Weights of a small mixture-of-experts language model, trained from scratch on English Wikipedia.
Size: vocabulary 50257, 63.7M parameters.
Below are experts of layer 5 (counted from 0) of a mixture-of-experts language model. Rows are named router (the router's row for the expert), up (a neuron's input weights, with its number) and show model dimensions 0-95. Each number is 500 + 25 x the weight over its row's rms, rounded and kept within 0 to 999. Numbers have three digits each.
Before each expert's rows: a language model's description of what the expert responds to. This comes from a sample of Wikipedia text that the model never trained on.

# expert 0
Description: Demonstratives, relatives, row ends
router:551505507479517503473543445497517514512508497502510561519474508488509518537497498491508472490505514527476511520521485490463489481501524467476484511519522489513482531502418523522479489491498488494552466472492513469509517486482533495499504527530496447530463531512532469475479531483482479479
up0:518481472466502490534516547477455469476469514508523473574492535509570461537531478485496477467510485481477492481505521527527471511530465534515445534508477480505485485523495465538487505541505483510524497494538456471514475513525484497508511491499508497554496505467455493470522496450462546513
up1:507473480482510464486508526507502498511520539507528517492538527498476483436481476469535488477516517521567544490482481471489508506522493460528489514551506500513508507436503493531532540474493508499472497509461495520505516488470469511501483526481513505475487477502481555483488471507521491517
up2:500478500484504458489488500519542485530493491498486520540501502495452509476506496535463485450472535521495472514514493496491556511525507504480530491535528528476470506475503506469470537496501479521543502491512490475502496491462494521475501535534527499490467503503497543534520490477491475502
up3:498484456513503504539494470475497488463492499510481524470501497484522498512486480491535443506523517492488500497519479466464475494470510482472519461467506539492500502470501556488490483511493537465507464456497509523507542478505483495503519481461493496517486497525521476500460498540462492481
up4:528489492462500509484504512512466515492500509471503451454527527503495528529465493450542465496546514500487539501485557482499515471472510473479521489468491503530567485477451530494512505500521496467504519518520487469481485517483484476494510474505469504496471506488501524514504479557511517474
up5:493510485467514491510525528485578503536439522494554500541476467476541508447499509506504464513500512517523497499502499491498501499510464507501477470473526482467501534549485495502506502538504499530534482454525472510473560480464487503490493481514509494514488552501504514493455537477475530458
up6:526524524500474523502545500509475483488494469513485552473515536510508486559522482488483487469529525522493492497476522500473448492513498520503548477476495501474484539508513510487498463493528539481485497491504510493524475502500483452440439496517526470513495522557489474472483447505474492501
up7:482509476495504490509521493496602487505491466511518527502481494489493527509540489468454507503500530512493446462523482483500463483492537472458489507519513505495515457518500489453497471460507494456497498476497490488524542480499505538521505539504523501540473497496540550544507542512492469515
up8:521498456496534512535463466488485523493496507493483509534472534512495465517504469469493462477487509462489527561506510456490497509484491504508520496510509529528508525508487482522501543496488484504504483481508501435497463496487500492499503469505522493511535486479508475477563520495507490522
up9:536479564503472483473496485478497576508528459497494538502487554521471468492499530496497506498516495499512496486485499477479511485522533510522504475522462556531502491471479559516510532481472529471512481532493518546481518499531504489483454507526484466497487497531522470529510476507529507474
up10:528443487491448440469517502485488491482542456467513496542504488503521486503482522491510528476496534456467520548453490474514514525540485499538467505528489506493486478534466511530495478479457482505462502534530442511504512509479510463477504506525476491491525554527480505498486500512454484458
up11:486479501480468508528468523506481530504497502478479500499491504486460477508521483473582468497537477513476511544489506487525481480423475516504478493473492543527485509481478485535476523491498482528508532498494460517502460485495532513499525473486484488492461513488489519479480508483482500503
up12:498476519497474515477517558531437556525542507465479499477505501539484512541505527483441493500461505522509528513509491498481497482513516539521515488491507478487434480491481540495528519513444550518484495488506507495529502540523508496487539505479513512516526498485503485472482521529530528545
up13:525451516511491541488505476493465510472478527503471498500490501491508511522496490496515505463511534482460511471524522524522503513525448484517491487498501524507486523520515470524519515461495451479477496521500512504508449512498517505517494536577489524515488527540470452474525439509480452501
up14:528532487472504509487500461500532451502515483492503495481492481475530505500506473554508495524509494532522497491517487533540529503499480467489517511538515546469541501486478500471479511494526513466508482494513525486506544504502508516489481548547533502490487459549500528539493475522540460474
up15:492451466529524459539511471512492493490481497531477533531498470473532480535457489512481504495466486504492505521466476503451498515519529534477500511495518477520487499513455509515540462484500460512533477500513497471499520509527484491532456520519513518487512460507497503500506526493509499485
up16:502489539495449520519464524509494527519468568479483523469504543499479488541498520481495555447495471495455482517503484505466464504518527522483502488469486480472464519494496520549555507495519451495532505523507476511512516513520509520517495480541463562523497470515483490508448494495467507463
up17:497490487500499495491497452478553522479536461530492510487495520471494494527480529503487478532496487526457477487532502482496495483471503487494513493477481534497492505445500469461434530485482515492487531485496494493514470495498500537506458502537495480493493489473476542520512510530522451469
up18:461508496455444515515467486520485508481538515488479483508498535527447477475477464501497519475528505519504482505513463467471520522493502537475522481452522506513498527514489537497524515536487467503518484520474514482439522477495478465544495555512450515468495503473478495489475491503475550486
up19:492504535512537441494482478498477472456511536478521471490489527510507485536524513524523502487491528527490483514474508506500546499482482524530516478512458505491528506517479476429477475511491494494503542471504464412514477503462404513506499496489447512507509508498489474503586510531515477502
up20:510496519550480537490491459489542481484467419501470512456536528491492525533494502464464491519501558486522485503450528527471461512478524475492492513490511577482532497465501477465482462512530530443522494477512531516530460494486484466496470546487509520503483472545488498516510477542552479468

# expert 45
Description: Infobox list markers
router:511497473572538469489513484489508509486477492485493555464506474512493518496490510531487509543485448485517517491487528485486495512498521495531510476505467510488480529508435504539481509486521532488503527482506474528480493524506485512460481520494480468483455532566494489475495494495455509512
up0:531498485488507521507516496481497484457519466505488514511490491478495499495493479475524510551504534500510504461447493492494521518487513507476550492527517524473490496477495505524497454487462471463491496503477491516454508543496466462508470528525444483478521485510547502471519482507488475483
up1:476518518544531466473508495495498470512527501510477464534500517523490538484528530490509490497502512492484504508525551460507478467488478490529479488565465519495499542513436503450514538520494498505531521506474545506459507520453465498478503469482476542509493525516519499469504508478479504498
up2:472468518470481520467516465510528481452517477546520484509513502507523534459461483464527507494475524533502517473450492498531491525441527492526478497528496495479511486458476530462513445520542489504472527461510497496481507508527489523513484485558511507518513477500466521440518450506499515506
up3:493468456516516500495479518510484530509492474494509519490475485509480522498471509561483551479527474484506478492511519508486492486511505492495477504448493525500524468505469499472497529477499520512519478492526489491516456521518522423533494538517490492544483527504508511554476555495475486505
up4:524464491525509486480496487510529484479483474478483523496470477495509504536463536511494540494520472507469506489499529491484509518548489503472550478476499544478509507491497497540477459496498501492471481498545532498487471459474486465529451510459489530515494480492469502496528461466482470478
up5:524504477514538494484497490513487536508505503518504531541485514507480509495487505516494537531463520470499515487497513515434495506518523487477457490490478507506521495462501510528503499494464511473489487529503484512471476564522488490535500485522494496532512489476542493557444475482480509496
up6:486520470513483511496544522526462484464532517515457453465488540485446473443448476515503510477539548478484499523534517511526526517450508470529520503515501544522521523491502524501444524482495513504492488505515488510506548472545528483516477519459492511462530465501479440500476550484494520501
up7:470513496479485511490513527552478507510491496436485487506548486492501508524490482541471484497474477472439507513508502510469526508498531482493502475499522505490485561462501522528529489509501529423471528510483516527483546502479512492525475506483501488455495479499472462540500542479490462516
up8:476493478505504500488479539501497504539473511479554493533460523491565495500488471497497531518523470486443518533456514539493517501512494505493485512502535524485502514523459489476499494500501483510478509523510491511461515517520505474459473495519480486516523546530445548515481552503423477461
up9:524525484496494518506525494526502494489488457512479522536468514489522493486477531529485534497458532504477485472466542511504469513504529506469460504522516493518529505516498520479481456456513466491478481480503501491486480511507507477497485549535519491483475546532516527529498503446493506517
up10:488487512548538505472503486501460487475511505508457480491519486512505502496525474466532479503487505474503505530504507507492472515502523491499469485545476511482509520484450506466556491495498488518519550502442514516471500491442481522468491484500464481494462520521475501489489515497485494521
up11:492525474505514499507519506441493533508487482502528491433474485493526498527558523507495471514550506528507491492532556478459505497519524507540504515533478501534461497537463485420484538520489518529470494481505488498538510501528506516498518486492485505527517508487491448485506492540490493503
up12:499502546510509511468519507501473499419448483466537493514480498489534550492466528511526527518455515486458474509466511584493525552506540492466443504496573462465503462488517485506528480503516481530545520472497497511504526496523511482519530496558551505508478522523512496539519496482465563512
up13:496507471497471467545524532479530480477478490508500530467499528518486496522488500515499453519542514502512533521534531509524483526442475485483517499482564433505513524506506524552492490491486523517466482482525479488543517472535480497536413454429511518522530512502526468496493467514494496508
up14:455498528496517452484461472437518489543509500478552518489501491553489489490483500466484488505504515503477471527530522494500507513473533524542484516509472522506518486482494500517440490526497518469560505497487503521484503512474490482498531527460511474477475531468511504508483485468485507500
up15:480488483491512475528508475486514493522518502489492546446505498481471509533534528499500545506507524521496541487504524528501469490485483494521495483466476518515505453451520519482474512524507499436523494476503474492481468532508504499517525512451473494507534487522503484508475460471534512483
up16:504436463467496503516458500459504518457493540473483542501517478497512476479499458506516547504505488541504541466532516451509432509493489493496497491488463491520533530506482517535521468499503493555517473527562477506530484488532487527547493478548456531557511550492515534491505466513487487510
up17:467509493492484489492452507417498512520510468514523542493493492525538522498469527462456492491523507534516486469472502506511466517495520487569497491515485486514441509500478466500481519515483519517467495486509491521514485514561522503499548500565543503479483526497510505503521538538510509514
up18:503538507534511518466488479486529521495514491474508503459496496503466496455507530519516512517517527485492505489494545439524498504454504474504491530572460507560460561445489491438537522486508510529516482519521502495477518513483519526524511496513464485460493520503506478508502534510536539496
up19:504505493495513483510498457520491530527425529526468535464464498531460521477487475478468492513528461499535532519509509483482541479505514522461494503499441522485452496522492521553536526432462492505438502531477486517509547532556511503488486506447520473507504510506521494510524485492516502497
up20:510466526502511505485448485467474514481496498503500537471508510560480476532483513493510484507461519490502474504502493480476534523474525526531476476488488495488493535475491508483450509499476529487477518479476495490511478542488492522486500444469496515524496508448495504474481494506477495515

# expert 60
Description: Table row ends, reporting verbs
router:520498488493478493487534460531525513508497536499528509530450538481492509494523509493521482517520506440538511533503527452457513473486545498527530541486495468478475538512415517521496517491450525524439520517569462493501510497500526507490513528495499485479485517487483466521506467467514467476
up0:503525500512434523485517475496496514524497496471510473488508473496520494492502551439534526523481530420520488502499533505485460494524536488475523486495463484491503491483460518527545499484491535510524494572514491527500497526474463569502533537524514484473451472490493490541502495495464488488
up1:449487489554523511481428503511533488524515465503477545485506512451483558495505460580489472541514508493521449539500554538496511494484502480501508541521479531459509488469461512511530514469470520509431493471526535524524510484521505536492498475479494497501501509523507515517440503594513511521
up2:505497498522495474504528506479538456480501474489513556475509496488503482485480511478484499488496500495517458479459484504482485506517523533496537501519524452527525523575543480487517487486502483535403504479517473446540496475514503467479487503497490454515454512506532500515526498503482520501
up3:457490508466486548558526505486489538487502499493470491550513499443513519507512478464451493490466501496499494513509516483505496520500512475509530533504490462543479527502485533488517487503509487486465537522498487479480494503528514533509519529541510505512486528527487481502460474509456524525
up4:539447500555492505528496504517534525475476455495540475473486487492490443523478517519493501516515518495474451480467529503522493496541513558467494499463538482497514506524502476486506489552528536561492501443474490498517478491522528489516437513519488500497524472488534528498515487493477463483
up5:503489503496492527546578513517468515496504498507526525491488540495489483498487491493503494519498530492471487474511524449501469508534492509509526522495495481540486526495484542534519556498507507498499532500515485541512519507485569515492474476495538520486486510523451495499469506482501479491
up6:495512511480568494507518471495537468471540547473504503497507539487512466508500498498492485461545500505519540499503469507492528471468498524540508488512457457503516521531473516493504436474519472494442524476500483458468497477515483555471459495475465487543512491524503516530554505522474511524
up7:512472455473453484493504475485549548517487488494465555510494500511507528494536522553498504492486459496529503533523486488495511466462485476501500480469498529500495494476486531528531517477478522482481499511521506531519480487513470527532507550514485523467506497472486491450517498521531509500
up8:533506492483479529457536438452522514521553491502524507498507520497492522506531475495493471532471488445539454510502487492505526481499479471511491523485535490482527514484453496482524522499484536487468529535507453555475538510500476506505514517502505473468504485464492491496465494523478476466
up9:501470498466468495501481471506487525502506504495549479480519539486458461494488513487476535527550527493522482492482505507490518521492480509478541480446509492504494556476520478468474502517483490520492504465453546506504490506513537500509452478515485486453565525517488486481467479553512563479
up10:480527490511477460465500513513541450497466508502531567494530528512481537489473497507482479510522535483541494507481480480496481499488484532549491484503515479492551536480478491527482529457484574501470483491508486529521524509495460481477505479493506503529479504493496487524536451520495512454
up11:494504499522484525539525505532512481480437511479514497455517514492515545503507491557473497509547500467476510524485506486465499529480492495492500519480513515508520474478508446479496495442504504536513497484500513500509500473488474460481502483518543487483488518475440530484478502538493511502
up12:505492545511473483482505508476543480496512513492523528487477522475489488517479466513475478529519561517529510525483535503530492490507483503539500540499532480474497567506493483529508472511482487535450525458462520489519511478499507490467459461517468515541503521513476511467447510475517520483
up13:558435465462461485468523493501541494505478517513565499481521537475502487499529505493468500480498563509534483495526494499477467481510505512522504542507503417508463489502494496518480487475464514519470533459508530479523525496535545487515502522467526484509471526460474503507504520494499518504
up14:506481511510470465542492494504498460505514515512503488487474497511522494469513528515505537507500512439495486504510465497482511498559530486517520536505499479525462491525478488517472513503505475494543547491489455524498506557495487497500515510471545484556447498504473524480504517462479463472
up15:458486503470536487530497475468496550538488494496509445485488489497473520449533465509496505523471492475554504520523528465511503518496498471483517539522511480459503536480449461432532509529510437491507482439477494458493504494497544527527556456483490536480483478501514489535573472540460500503
up16:556477510472494468468489455517505486452543511501483528521512533517486511480521543474512493546489522510531483481545457528546495510474507504523512517504503440485464537469491527459546498512466539489485483528470518510513501488521462497523481515495500515521486493483513471489538487502491528509
up17:496510477497472464530509505515506525464539518523450530520465512456485516533487513534474492465535470490471516542583536465505536519477510466472561484453530473468478561486500506530489540475455461514469457485528511453503534534510528497498567533487485466529516547497536499494455491487547484493
up18:459522508535478503481524530512506462495466512500518546481499475463527498514475493538527506465515505497483510488473487500509523512494534524471495507532508471469526516594492454490532514487516507520515533456500468509504490523478504487506512442513494513521527532529526504503509495557531460478
up19:478529490493486491511508493478527441489468526463503524544502545471483496526519516548481529487509471469486476481523516520528490503505498478507484505480511478476500519497486496521483519486509481519461549478465479473530519462429456468501465498529487459532506521505503531469487546534506464521
up20:492477510482503503503470496473531496506504507525532560474505497479465522528492519507505489461554484468521495493513471469513450479458488479503547541536512481457502538501500497487544463479497494525481528509541540468516480492488506526544486501496490475485508539487508482505527505507529496540